config.yaml
n_layer: 16
d_model: 768
n_experts: 24
experts_per_token: 2
d_expert: 224
d_shared_expert: 384
activation: "geglu"
moe_layers: [2, 3, 4, 5, 6, 7, 8, 9, 10, 11, 12, 13, 14, 15]
router_score: "softmax"
normalize_top_k: true
routed_scale: 1.41
balance_loss: 0.0132
balance_bias: false
router_z_loss: 0.001
shared_expert_gate: true
init_std_router: 0.00679
lr_router: 0.00051
vocab_size: 47217
norm: "rmsnorm"
norm_eps: 1e-05
tie_embeddings: true
optimizer: "muon_variant"
lr: 0.00858
beta1: 0.95
grad_clip: 0.5
batch_tokens: [65536, 131072]
seq_len: 512
train_tokens: 794700000
steps: 8356
dataset: "wikipedia_en"
Below are experts of layer 8 (counted from 0) of a mixture-of-experts language model. Rows are named router (the router's row for the expert), down (a neuron's output weights, with its number) and show model dimensions 64-95. Each number is 128 + 32 x the weight over its row's rms, rounded and kept within 0 to 255.
After each expert's rows: "raises" lists some tokens whose logits its average output raises strongly, later layers aside. This comes from a sample of Wikipedia text that the model never trained on.

# expert 20
router [138 191 105  96 132 108 117  91 141 124 116 121 124 142 140 165 119 100 130 128 169  93 104 157 141 104 190 161 130  93  76  12]
down0 [100 112 113 157 155 157 147 154 120 194 124 161 117 152 143 132  80 139 140 113  78 135 118 101 156 120 135 208 116 159 122 172]
down1 [101 105 141  84 164 141 131  59  94  91 140 167 116 109 199  98 131 122 103 203 104 157 137  98 122 105 114 154  59 160  81 157]
down2 [ 26 109  84 172 108  98 100 165 108 165 149 119 127 152 138 101 122 119 115 105 130 128 133 113 106 131 106 141 151 165 129 101]
down3 [118 152 187 149 139 132 100  71 188  95 192 184  98 134 146  97  96 172 153 140 133 113 123 160 178 111 104 148 148 124 152  71]
down4 [ 97 140 132 120 148 173 104 186 133 108  99 132 137  86 118 135 165 116 158 152 216 125  85 129 120 125 147 123 171 163 105 172]
down5 [162 175 148 161 124 119  95  23 129 113 175 162 150 101 147 129 139 128  91 193 138 115 121 172 120 128 135 201 141  96  98 157]
raises: ",", " –", " and"

# expert 5
router [120 162  97 152 116 114 123  95 131 181 126 125 142 133 101 100 108 148 101 154  88 104  76 168 122 139 146 153 100  75 132  94]
down0 [ 96 137 108  77 137 131 140 182 139  97 120 121 152 147 182  91 146 127 145 132 166 115  66  81 107 157 163 112 107 144 164 143]
down1 [112  66 120 131  42 109 115 138  65  75 162 105 113 102 135 123 154 130 117 148 136 138  88 132 120 141  78 101  78 112 130 128]
down2 [ 77 159 149  90  97 161 114 114 178 132 104 139 116 164 116 149 158 126 146 112 125 119 179 123 141 162 132 129 117  96 168 128]
down3 [133 146 100 136 165 133 194 140 120 131  92 174 121  52  71  71 105 117 111 127 146 115 106 159  99 110 135 157 173 137 172 162]
down4 [106 113 110 147  99  84 140 166  97 103 142 183 101 141  96  93 177 129 138 134 188 150 130 159 141 110 102 147 145 110 129 104]
down5 [122 112 108 199 129 181 143 194 186  98 116 102 128  83  98 177 190  92 132  90 143 141 105 142 178  75  96 176 156 150 136 136]
raises: "te", "in", "'s"

# expert 11
router [191 142 114 102 118 137 104 118 124 108 108  91 132  95  93 145 147 111  85 134  87 104  87 168 123 101 172 186  92  90 110  59]
down0 [115  98 138  94 128 129 126 107 159  72 158 118 100 115 108 134 142 170 147 106 117 125 136 120 133 169  96 108 133 114  95 171]
down1 [114 156 116 100  89  85 165  99 142 136 147 140  99 195 158 134 130 153 111  89 161 108  94 136 192 109 163 122 134 121 144 161]
down2 [130 182 119  99 129 106 139  93 173 177 139 149 175 113 208  91 125  46 122 144 159 148 120 105  87  31 103 154 109 135 181 161]
down3 [136  93 154  93 130  48 119  57  93 160 182 126 128 166 140 116 134 128  78 120 161 103  71 163 135 110 126 140 117 153  95 151]
down4 [135  68 139 150 210 139 185 133 109 103 130  88 151 109  97 152  89 128 128 107 114  88 170 183 122 113 109 152 172 151 106 113]
down5 [104  43  96 121 183 122  88 129  78 113  92  99 143 115 124 151  53 129 108 109 143  89 158 104 132  53  91 101 145 147 155 154]
raises: " in", " a", " by", " the", ",", " as"

# expert 9
router [103 168 111 109  69 139 160  96  95  60 142 105 157 181 133 139 174 138 145 150 155 106  78 169 165 163 167 170 125  99 124 125]
down0 [135 108 142  85 149 140 175 216 123  93 122  40 118 116  96 102 151 151 105 130 114 167 148 171 177 133 111 135 141 128 121 125]
down1 [128  91 136 141 167 127 116 142  64 164  67 143 105 117 105 169 154  72 112 116  78  85 141 123 105 157 125 174 129 117 146 140]
down2 [130 131 185 128 130 190 103 172 110 162 138 152 177 102 106 190 109 131 122 171 147  80 148 131 162 135 148 122 157 115  58 150]
down3 [101 158 128  64  83 127  94  98 169 154 173 122 113 175 139 106 138 164 168 128 172 103 139 185 153  92 151  91 121 113 113 174]
down4 [119 123 124 113 168 122 126  67 108 183  95 130 112 134 156 148  72 109 128  39 142 142 103 175 122  75 186  94 117 121 115 118]
down5 [185  96 101 140 167  97 161 125  78 154 115 200 180 145 124 155 123 115 171  78 148  71 103  75  98 135 151  84 126  94 133 126]
raises: ".", ",", ".\n", ".\n\n"

# expert 3
router [112 131 159 153 172 145  90 119 121 151 145  95 129 158 128 148 124 164 152 125 158  83  92 174 111 155 152 186 120  71 100 125]
down0 [162  79  98 120 139 131 157 104 148  90 161 118 173 171  72 143 131 138 155 130  71 128 164 141 131 112 146 102 121 112 143 114]
down1 [ 61 132  74 169 117 136 157  93 170  91 134 168 172 147 113 138 188 128 125 148 188 159 163 158 119  82  99 110 123 119 157  87]
down2 [102 180 125 150 118 156 166 143 104  84 128 148 137 169 111 170 117 137 139  91 136  68 114 129 150 155 111 122 174 128 181 135]
down3 [160 116 158 176  92  97 135 116 121  90 160 126 152 169 134 159 163 116 150 101 114 157  95  95 105 107 133 148 122 105 108 128]
down4 [ 74 170 134 125 114 108 126 120  55 141 122  85  94  69 155 148  88 114  99  93  93  94  86 134  95 123 153 106 139 135 145 122]
down5 [100 136 127 128 130  61 137 154  91 148 134 108  50 106 177 120 141 146 158 120 146 100 157 132 133  77 114 123 165 124  37 109]
raises: "1", "2", "Note", "5", " |", "6"

# expert 12
router [135 203 158 121 140 159 156 126 163 151 115 107 149 147 155 104 122 150 134 206 138 105 115 176 154 130 165 155  67 117 124 118]
down0 [138 114 114 197 178 172 119 119 180 158 153 112 137 107 149 117 135 160 116 138 135 199 133 117 110  96 143 111 112 104 115  99]
down1 [100 147  58 163 147  92 110 168 148 140 108 158 115 158 121  93 149 108 102  50 188 112 130 129  88 131 144 114 107 126 178 126]
down2 [138 126 177 100 112  85 136 137 124 128 162 130 154  74 122 137 183 114 105 124  93 137  84 152  99 179 160 120 112 148  97  45]
down3 [131 202 114 126 173  75 129  61 161 115  99  90 160 121 122 200  91 150 111 144  93 117 154 114 134 130 136 148 121  50 151 103]
down4 [141 168 155  83 162 164 113  96 172 191  97 117 153 145 107  48 144  82 114 127 141 134 152 172 144 112 171 157  81 132 175 153]
down5 [137 111 149 177 148 160 107 127 198 123 114  75  53 124  97 126 157  96 108  69 130 203 124 135 178 153 139 149 113 124  71  96]
raises: ",", ".", " to"

# expert 19
router [146 159 137 102 106 150 154  83 165 128 134  80 161 145 158  99 150 170 142 138  76  82 102 151 191 130 167 182  82 118 103 117]
down0 [125  80  81  98  96 140 140  82 171 115 149 117 155 121  83 130  78 134  97 135 122 160 155 134 141  48 125 168 139 125 153 169]
down1 [118 108 147 118 136 132 115 124 154 173 142 189 117 122 107 173 128 120 118 156 134 206 147  78 129  98 117 176 147 184 197 125]
down2 [159  92  50 211 106 110 172 177 151 157 114 171 113  93 122 193 138 175 105 134 101 118 129  93 143 138 119 148 140 116  82 158]
down3 [187  75  77 132 154 169  66 143  86  78 121 131 107 133 174 190 103 172 136 159 129 111 150 207  69 140 138 101 139 102 132 125]
down4 [126  85  94 168  72 124 166 171 132 174  91 119 130  66  86 112  82 158 107 171 150 127 134 108 112 161 155 148 105 105  96 129]
down5 [124 168 115 123 114 150 127 118 144  90 172  86 125 142 103 182 179 141 170 131 160 110 104 122 126 137 128 177 153  64 173 156]
raises: " that", " A", " The", " the"

# expert 8
router [183 166 116  94 137 177 164 134 126 100 118 117 193 128 131 170 196 105 102 165  91  97  74 156 139  85 150 169 128 104 115 111]
down0 [124  88 164 107 129 114 124 167 115  72 106 129 105 128 152 132 146 211 109 191 122 148 155 100 114  93 150 123 125 162  79 107]
down1 [129 149 137 168 127 172 134 102 179 117 144 114 166 101 118 106 145 123 102 105 140 143 102 146 130 146  94 159  82  96 113 117]
down2 [131 132 173 158 165  99  93 117  88  71 145 153 107 114 183  99 157  70 128 165 161 159  90 124 165 115  89 111  61 134 152 193]
down3 [165 164 160 123 118 141  97 122  49 188  92  96 109 108  97  80 119 143 148 130 109 121 174  89 179 193 172 147 110 120 165 187]
down4 [100 124 139 141 118 158  59 134  83  85 138 125 145 132 146 117 211  27 203 108 186 184 119  71 124 180 116  88 164 118 114 106]
down5 [112 214 173  92 125 101 155  65 112 100 121  99 151 158 161 172  81 142 157 141 100 108  87  99  77  91 137 101 156 136 133  87]
raises: ",", " and", " (", ".", "-", " in"

# expert 2
router [126 175 130 168  99 121 128  79 135 165 152  89 135 183 115 111 112 144 159 121 102  81  97 127 129 116 158 167 117  77 120  76]
down0 [116 119  70 159 180 141 111 136 131 136 120 203 119 198 158 147 157  97 174 121 130 158 158 155 141 195 151 161 137 108 149 150]
down1 [128 168 106 156  85  94 107 135 140  75 134  99  51  75  98 152 129 209 174 163 104 121 133 169 105 123  73 174 126 118 110 106]
down2 [132 131 115 177 155 154  90 127 175 141  94  76  92 152 146 169 137 163 170 106 158 155  62 117 128 106 100 147 132 155 140 147]
down3 [109 168 137 104 144 178 143 152 131 146  92 136  72 147  42 161 105 146  83 153 189 150 113 167 144 164 131  74  84 108 169 144]
down4 [176  90 168 138 124 170 114 137 132 121 117 114 118 131 123 175 158  79  78 155  77 146 127 117 164 117 112  80 124 131  48 137]
down5 [ 80 138  94 152 119  43 149 119 156 168  91 156  88 126 185 153 130 124  72 149 144 132 151 162 131  75 148 115 125 178 136  53]
raises: ",", ".", " (", " and", "'s", " from"

# expert 17
router [162 156 103 111 186 158 116  96  97  98 129  68 154 183 121  87 146 133 145 147  99 116  99 155 161 135 184 159 106  85 104 113]
down0 [103 118 142 165 161 144 172 127 167 128 111 115 115  93 107 128  77  87 136 149 145 165 135 163 162  91 142 146 152  56 124 136]
down1 [ 90 119 128 172  98 161  55 109 122 146 136 148 143 134 118 175 116 130 121  53 131 107 106 161 175  79 156 151 168 183 101 114]
down2 [122 159 152  95 126  66 165 142  59 116 160 134 123 118 170 120 127 171 119  97 132 158 176 116 140  92 130  87 148  66 135 123]
down3 [123 130 124 135  68 159 151  77 132 157 125 173 119 144 115 122  97  85 128 117 148 165 107 211  85 103 123 111 133 122 105 148]
down4 [106 136 124 134 152 147  99 120  85 167 192 131  83  92  98  96 133 132 146  78 143 149 109 126 119 121  90 144  79 159  98 188]
down5 [104  85 125 108 159  91 109 166  70 124 148 167 140 172  93 126 117 122  96 151 158  91 171 119 119 143  62 166 114 187 128  42]
raises: ",", ".", "'s", " and", "–", ".\n\n"

# expert 18
router [185 171 132 100  78 138 142  78 150  70 159 109 155 140  95 175 152 170  99  96 112  96  81 141 132 123 177 166 182  92 141 110]
down0 [136  87 130 194  89 134 137 142  89  80 152  95 122 112 183  91  57  79 140 107 167 140 133 154 153  78 108  95 131 128 125 107]
down1 [127 169 152 154 184 180 122 162 161 100  74 149 119 135  92 149 141 116 168  95 112 160 111 156 197 180 129 130 124  91 192 162]
down2 [126 159  98 115 162 103 107 129 131 142 197 126 107 129 100 174  91 143 104 119 140 122 143  84 169 177  99 234  69  85 130 105]
down3 [103 106 146 170 185 143 124 179  95 153 138  60 152 116 139  87 119 130 131 133 124 110 147 136  71 109 105 158 132 148 145 134]
down4 [ 98 124 136 146 162 127  75  81 135 174 153 135 130 173  82 166 183 164 157 180 161  67 151  92 127 147 117 122 122 114 112 171]
down5 [134 168 146 166 129 108 168 117 156 155 135 161 128 104 163 105 126 144 152  84 132  62  98  82 179 147 108 113 111 127 128 156]
raises: " the", " ", " to", ",", ";"

# expert 21
router [182 158 145 150 116 126 139  54  89 110 134  99 202 118 130  73 106 175  99 153 112  45  86 132 140 166 144 140 124  84  95 115]
down0 [136 115 102 104 107 164 138 170 146 109 148 119 129 215 165 120 128 101 121 118 148 166 189 157  89  91 138 137 116  91 115 178]
down1 [150 131 166 146 145 182 184 153  91 157 118 140 147 125 128 151 129 143 101 117 102 145 116 140 132 122 128  85 131 190 111  78]
down2 [217  50 102 173 173 149  57  82 109 115 100 120 172 133 112 140 110 121 101 145 131  79 137 133 128 172 145 147 133 141 123 211]
down3 [ 98 151 101 128 164 151  97 134  79 148  91 128 109 189 148 107  89 125 147 134  89 113 165 137 142  96 194 158 143 157 137 130]
down4 [ 74 141 132  85 120  81 135 152 103 121 172 183 146  88 113 176 110  73 125 180 131 134  73 146  86 154 157  92  89  71 114  83]
down5 [ 86 124 196 105  88  97 133  69 128 156  64 114 156 183 173 146  93 142 163 147 172 150 136 142 105 148 168 145 164 138 182 150]
raises: " and", ",", " ", " the", " in", " its"